{
  "n_experts": 96,
  "d_expert": 112,
  "hidden_act": "squared_relu",
  "router_score": "softmax",
  "balance_loss": 0.00771,
  "balance_bias": false,
  "optimizer": "soap_variant",
  "learning_rate": 0.00828,
  "max_steps": 7198,
  "dataset": "wikipedia_en"
}
Below are experts of layer 2 (counted from 0) of a mixture-of-experts language model. Rows are named router (the router's row for the expert), up (a neuron's input weights, with its number) and show model dimensions 80-159. Each number is 500 + 50 x the weight over its row's rms, rounded and kept within 0 to 999. Numbers have three digits each.
Before each expert's rows: a language model's description of what the expert responds to. This comes from a sample of Wikipedia text that the model never trained on.

# expert 49
Description: Prefixes and list dashes. Line-starting hyphens in infobox and taxonomy lists (- Class:), table pipes, and word-initial prefixes such as un, inter, non, dis, pre, counter.
router:583458521470552507468539462517575460414471522561563420446434479496549620537542534521552538564476503512404516450416515552502444504483522483590559460362482551443460421570442461537480433432465556490414534403458548563495539432547530544486382510
up0:510498453535492488437467560472529470513456550477475535480540520502532475615440518559492518561482514490513615515469534588380515457460479566487566495525404457468538512586452592421603536457571487463365462506476434464491614540480498410450610615
up1:522482620529530564514534507401494482531453471526464464503535611553415533517471526553539482536507512481447420507452532466426540463437490496555449525509475539558567507471360490474410504490569480507518520409494415543502482536539590470573506451
up2:409466480535568491405435449498589438459514414479536410546552521611519469468460482522608442462423537496509511531487475512514497447470553546509605602484481492528560515523425479521544448473539486521432496511526524482482513489546522514479495525
up3:551565556504514507534516530550505656515523566447443411538501684451449441498491504608551468510510472465458500475508485417519484484460515462530527501538426468466585470458509501546497484522493461500465553551452547596495419505517544525465426540
up4:452488499555507377422429570601545555513515527556446480528496504513580513456469480513489513472394602508407454512511590478529521482618564497574451503505591504462480489553527440571450500515491460574505536549534469474529600624452470520513470509
up5:444561433566444489522514434585531517513552485515592499500567609444483577486520550541581572497473412487529468504569508492456442469512457424480445473529531512510471493477522498409554506525498460537523520467531491434483509373545461480553537429
up6:461522450632450534569471486559528530566499571455429531540550570531504470369463533496513464543510544548478417486523504434484537607503461519438539475422507490506518525504438480464505543470390594420490498525495613515456532536547502477395443485
up7:525413468451423483460443437535499397535480489444539523569516439449494423456542511524425505536396478535406514521449501480395619628490540482495496564519496618583493461526487516527537494512528565453458526471507472505609487488431533417570426486
up8:516542446555470482574556505405505461509499492506454584507464552585501514538426413476539527481464447400615461497506500507475469471441472541542494396560478484553476416456493523471508490447450498531465438511404447506521544533525534446492546600
up9:494546525493470645581502496536475503573616461507550465563524497561569439544470521558464501576544534519472498490430599525455493467600481456520418544595519383499448491465465495659571475419566446483400515533552474457553519470495524507439459467
up10:502430560448487478439532497454459548450453567536538480485516572494525509473514446519450529510459571484524527429477541592516441484370441450456532540442505480502511487529492501538524483421479386561584444446493576447487488535477567472494480514
up11:445505524525501377522516475463567494561457481478414439521478578555464427531420466528557416449450564430515563484519550503402587567527446494549434624549455490493484447472515514497539456464497535470488478529441518566445522538424517516592504353
up12:523518476444483604547597562526486598481497539513525450511540482532487518440524563507495464417379570462549565506561458435520451535476402492455568483436401538491552474432464533487479477467500469520482503555515514547451519558487527461481490438
up13:478474489480569496449443565553488559450470508531583523421463480404585489514556440472602542531530488447440488532626447440582468485472449514459462508441463551500488429433401501513539473593552485589519470557426459503510529466502453503496440572
up14:486532542533526400549580463568571528495503447579499486503540476421557596518558467518450467494440492531554494373470549436474506498456542486465576444436494547540482624498635490513521440569508447405442571483549471483591538483543502547452538515
up15:515522535458551445468575465536431487489555501453550604501447530471526573455469507532518543409407520540476532418545526354474455526476499521454553481598495579514502498471507487433538413463427490490565453553451525471492461534535431511483516471
up16:386588410435509453397467509503522479463480495503586395566532472519516433493507556414469601579494456444503508453488546536546491564546523473495473551474448433492564472479389565596425547489510477493559478527546556539563510532455409539498455452
up17:414465482483547480456537511448583531503436548468429536494478560490461494389554472471466495548462377495509476428545514528429537596543510436451462543567559424413485426524521578555534501390457558542486329564544490554569547482516567577485434503

# expert 52
Description: Pronouns and function words. Pronouns, copulas and function words in running prose, such as he, she, himself, is, was, as, more, known, called, and gly- in glycoproteins.
router:528435400498500534515443529461512567455505462485531544512452552476503430556426496408500451551513549507506499475466562458487544565489509514490608434549505452479474588567441424566543489605481594602552504555498463455447547559518549543520488551
up0:507503433473600614596496489527460477526509477517547476471533427511512603520527387456433468434520363496562452513526548535521485576480515502479488530494499447493452514481508462492467498448494539587532599480478599583478509526508501472562455463
up1:548514529514516533492522607489416553407539463478456482473429499510517502560538512457513505589420459526512505550433537559489502465495576465583493564455538492463523510464558612453501587518497510486422389528572441461599507462471458514508461392
up2:448576426467511589568494475520477439580525494508392376482583531471486495585542537538535493495479527538427546471423484469496535430524504489496519478507544493530414468493416491463527556425510494569508460517528579476475522411612528398446499502
up3:605524512407516414458531518540438579476443469439572490536575497496480475524519504547568539465397500576554500512509556471501521491436513459430458435574519475583449541440462527493448488525521394435582634500509586473495477491536562543480497520
up4:554505457633606379524511520468479494572530463502510474505455535482423466443475443511507521557468568483510456498505625596533520548527492449507602466548414522466508478515442469533549462494448499559431403462492566452506472433494414528477519391
up5:492564536447412505488475569430484491444512519489451509475502477507494590485455447543483570515637482477526491497467435591585517480531579509507509471469473485554513543413558494517526477565525485530420490451414470528495484541617559580528489478
up6:445511450512459440417534428514514499540503596503506501604384493485454537379551477446503523520552413547459434483464537463504529418442583507476502529494439584535476473524516500404526427528398537462376501503480580550566490468578493588447512543
up7:459560421503595538431444532524510543436447468480390517547519471512451483470452531466429575577489445511502491475440493484560602498502529531586485447584551418515622411529494518543511551515555470539557480450526525491457519493488560606468546477
up8:513505577554479490486428528471528511518499510483533564489528596481476469434595478560517457536419481539482660563547525461490396476414535521463454524456518490516472446482473437412547473462483485503515458443524567533540446433587552482439453488
up9:529568573506466511534499498540516496525537438570451525505481495503545477585511562532458566450522457441471564441463496508422553498510489455530499527443426430542553408500464390546591601460546519498599478488491506479533547437422544413504497509
up10:517410511413459478476486569473563539522420475476469565547486502456532553410510481559524515545552464468459472441501412526519465499505448566501486472405574566523527480574421468456415549486488506594538444494461496527591449439471483528501509569
up11:438525615527488439494417564452543455476420479470535514466503511529510588582549340495485571605548448463425468553548519619464509432511571493573492531508475456363506466459547494504505536565558477474458504531525561527556533500429471464479526470
up12:610531535558506494512462471433470519504547307522535498515522471474567450475463608494425511517345533561497461503523481602449460522504517587445504541423489532477452624517494515553398550437458406587469523510544500524463497432573488501556479503
up13:466534502508548540567486420455460480552553431547495515528483433418470467488498427388592439410514429484523481444414542515560353528471517532519496524472571575593533475544550446473510573421554394534496538547556601449527465485519570427460488543
up14:466537527507475498445472491474547441469366491488466492432431518480418443561437508516518586474509497517520620590553520466588511466522477596438531501464561454526480552499484499417420444439506540482523534453480513572613600534457575575491561548
up15:539499463486467634482418500515475502555552468534498433541575474542572534475493460376514565561535596486484361456565475458506453565501528463483496460519526474569507529491524505551501475573403522563536495521557503571516471585465454542508466450
up16:608516574482508498444517539496528508606482465521502563467483447580379347467507537633556446485511529479467504460522503443472472406424456476566418492468468431460487436539537510564449439502488447411497554525379480462577533435455490524445575551
up17:496448439431512457467539471463501457539490524470503515394514550522440445578462631532525540607467591521500527455508433450640425483464466513490502526419476514458531392552499440444480490499534530506423519492486567473456560485465501468507390507

# expert 45
Description: Early fragments of words. Opening or second pieces of names and words, especially ri after g and He starting a name, as in griffon, grips, Hexagonia.
router:556607576514487519438433552454450499553507463542490475478588480484594479508497465406442488528503495528495470424521520499569536433521495561536471507468477489520630554456464421528454486622469567492414481516409530454580510448563492439456412558
up0:480407433375502520489398466561597512435476516507444520482509436436533464536511465443553502509467511455533507618421489503607475506484576461497514508429480514534483580475462472379541478540375513492424644513470527541516376436455459483452565412
up1:473463444508495464498525579526506493467526518462492423514510498548422481573442599529461508441507583471481512555535571511525473502532488522555481520562498541480532481592455469579512498522549499526553511410494579505481447442490530447573525567
up2:536466525488448379481533543463580475559473534475568365430469496431502529489362514572426473494444506508481520543494486528473472439475591477554544498470546492417580474477403403440517416493525547560506391564556552510521521448554491532524516399
up3:442513505531506437575590506484474501524496490477489538513454528527472510532502482478439559494522582483437486507620456545464586530614499584533461514510451461481649525500532541478612572429589388532562421547481495427505494631538490495522465607
up4:556448520390449475495460585540587552489505567507524481489523487504606444405482460433510512458450475447529567549475486514464522481496433587509546576519472511531548471505466493492524458532491461491572450476489526524493570586504458439492464578
up5:444545477500578482479437610492478484451419425492477408513429507509411464450491503559582442515479528528500527524420506522461458545570510520520513480507444502532540506456470555504533486549519568563606554431473535566422449585509562529467468487
up6:439648471491495505539559475479523511488472381488453503481537583469471563429500559471528573504505482512555524578418497498594586533526475517475405463470490496532547547426455530520532520507500475453524450538509528434531517509563468461521540409
up7:357546511529371450465533477556525438520471457577461524538526530479492519524561541430604567535477414518546502517486412538460553460450515463435522518476488470493528598541379493525465444537445462426543520522441465501515513500482488598525462524
up8:485492556565447417449509482470524475492507545555498567555482523475492583581553569509442508539454436438483521518453596509520449520435449436533537480478526496518499511382435486486551477529472519540505438382561523415577483501474566508532637461
up9:546449513513447509619379531503669472442416535468528478468503473527454583478490470470512509370443490531443511489542395452547523535495426444504542426529538458541477510615538595452490529542580495543419514459566529482418478581541489561551468559
up10:511511436570515505503526485495452436479425491536563520498466404542475489494521472553491443526402512524516556501477515544427484488541447470470499451402512479398454513401446534495537496565466501441439520464496528440566482453446569462552537451
up11:345505450461525581546533467587474479507477445556388476555522573583459512472458499486460461481507455552430563460495563429413484507500572528499557517480539523476508471538543470422486490480513461540428452586496483458546501507540473483487430449
up12:588503535543486392518453470533479482495436488521543547536573512472428473475501506445539446514485562497394527386527443447406480478481560520548526536546466533470444502461454531461567522477430536508446432489533518446589533522495493583500585443
up13:499567468469438612572557487500467411489467458521530559566518496461584459468522559475518535569516571495540506494523468423537494583562565479440428518493491537513532512487454437455475486533495566503549487566378544504429475408525566597548436529
up14:469593469527520546537467532507483493505510499476525465474568457490516493560508541527595533487443535538473494567453435586442522603482470544498516470563411492421488529441535526439441491448505444474417488580485545505443557530522410579527524470
up15:556523554520567512495489476477485583512437470534520550398479471579475513512546473461552517479589563533552500544434560501494530608429526530468514444588507486543450491452466455474643494554473482548581444565424472534476470468492497422630508461
up16:492500493481546520533432565538553515525490531455524488496525451451579549470499458438427530446521487520490468577516488563433502493503461556487496527522456539458448629476581558501580544484523457540428488465486495432460560555501472390503429602
up17:443568513529586534477529547559499558599454587487421531544426567519587530527507573510468500512548554438512571478530530459528511519548490406464547540481446476511503447530459441455464490471434551468498486486560464520523564429425486540492566471

# expert 50
Description: Conjunctions and copulas. Conjunctions and linking verbs inside sentences, mostly and, plus or, but, was, be, than, while, to.
router:508548481441506464525528493411537441419552600478476522508475533505450578421554468518483475574502529533521387608522492487448537480555565584536537488484449439502460622551506497615451480538468527429469492563513532444496436552449566497496570538
up0:529462596529502539451536373469502509543534535532455454375421506472497468699478481520476604456536484541558508520486474442532529488459608482419518468474469588516513548454475432509504478511459547527509484529574591547449442477460357477449531531
up1:520484446555435438498470477582465460500342499384451501489601487538461466495455524583559514508450556550632583523515478545504456474503471477459467451495489484543533461544526568478454507583442468502493485572508490474506543550442476482543506499
up2:445503608460482471499514549466487491472565427434517520489496497498461448444431575497450469522432506463530485484499476553556493506562441438487428563515415495516579371497534477476510513518621499452508567518605571421551500464555537462538490594
up3:471508458497446480556417471452623481456455502456490529491492556536539500478517517507492475437481455436507524405492519461449501573503455544582436479476417519472486416591515524438520575507434412549573480474474503516535466402526455501434471550
up4:604441499549541579478541580511555517465525422449471543524575535385520458608405465505524541587571443529555526545496539399470491532559530478405515517539542508476596486428533471525513569463509618505565497503506381507464448525497442551505555453
up5:484544505568541523462499465567485528453493494538495483429541478532494557516472477629546456496486448503459500526563423523478443597532452570555489481484503551462507467429649532451426510475541571445476579460534333482597586516554492511479478472
up6:548484551517504473496593556478422464462383506500612500506512554518505511522502444490573426482466577562506527530410474557587579413519437482536552530523472473510498519505535497441452569519468561399469451484593546506599491499426504516518470518
up7:511489573511466516450480498481539502540561516480437498526519485540502528547503514532495483493497517393462463443556533601533580552467536424496395541506468509480434606457414522547389478564501453500423461447515505491518464512553472517451488564
up8:518429497518497466496429462449468629540409380526543524453461555442507431489492438509486589482495522557516557492562425588434490458462528547515526521618497571581449525554457548506450564503538555609518456554472389505549490528537412604590446539
up9:406504479410462427414457440535532513493481489558467526573449522566572471486593520471491409568498506482543482548564463540435419510570514538481504511465533508568539458480533477435468474522525528398484515526507544525479524491498486407460448616
up10:631460452517517532427494566462479449505508449408390464447507417402580464457617494575478409442528446508506522461508508490572461447519452498433527448587479509407511485453543477392504542572492506527545467598470575462507507527459421466509504461
up11:462465556528535501545481450438481381442571385523477522560525500473502436527432471546449408462506495472527518468449440465468478523469542471433488502544544473437485508433484461548541531500532491589456507593527477544600624423516540416605516481
up12:530523533577530542467445503501486602448479520492547561495432439612509489522513506467495451548523511434552578536461509490474488481451474427448497522569493452452513497444538446443550454413505485454375537507500439537508543552409497489442455543
up13:451451495474552461532459555524517583614515473617444471486431532478540485493450428455506443456494563497544500443569583534533493532534540488472444586425537484604562482468596559490560546507530521465495514548464526467512369406409432522485407490
up14:530451532535438562523537487474526447619537466581501454411483542503571642425556480518394588525514402467450500434509470531526541390422603489501493509563530512397461545430562513520506568498547556465601498495527378503395431463499455577522599555
up15:383549549516535457502498481483542497574498401384422457445466548403449498441470484533419408512543528501495460524541498556438498405540496534447552468429503461474438550430457537495520505491407495477493450455498501621607417450541479497495470411
up16:471536472573518472486493567454477585590530476551496459501490524414540516567520479466502491508389483584535534539495472590405440480476506594501509542474623505482496498482495473485503534586495453502509497396579517537481572514550458550482575474
up17:444441459545474522441620523523507487563527500508540516480431586472633536486586525437565413476449521525533506444470499476526462432477504470529555439516547501497479548517525563423560482589523449491543479584483461438513409529504524530523499498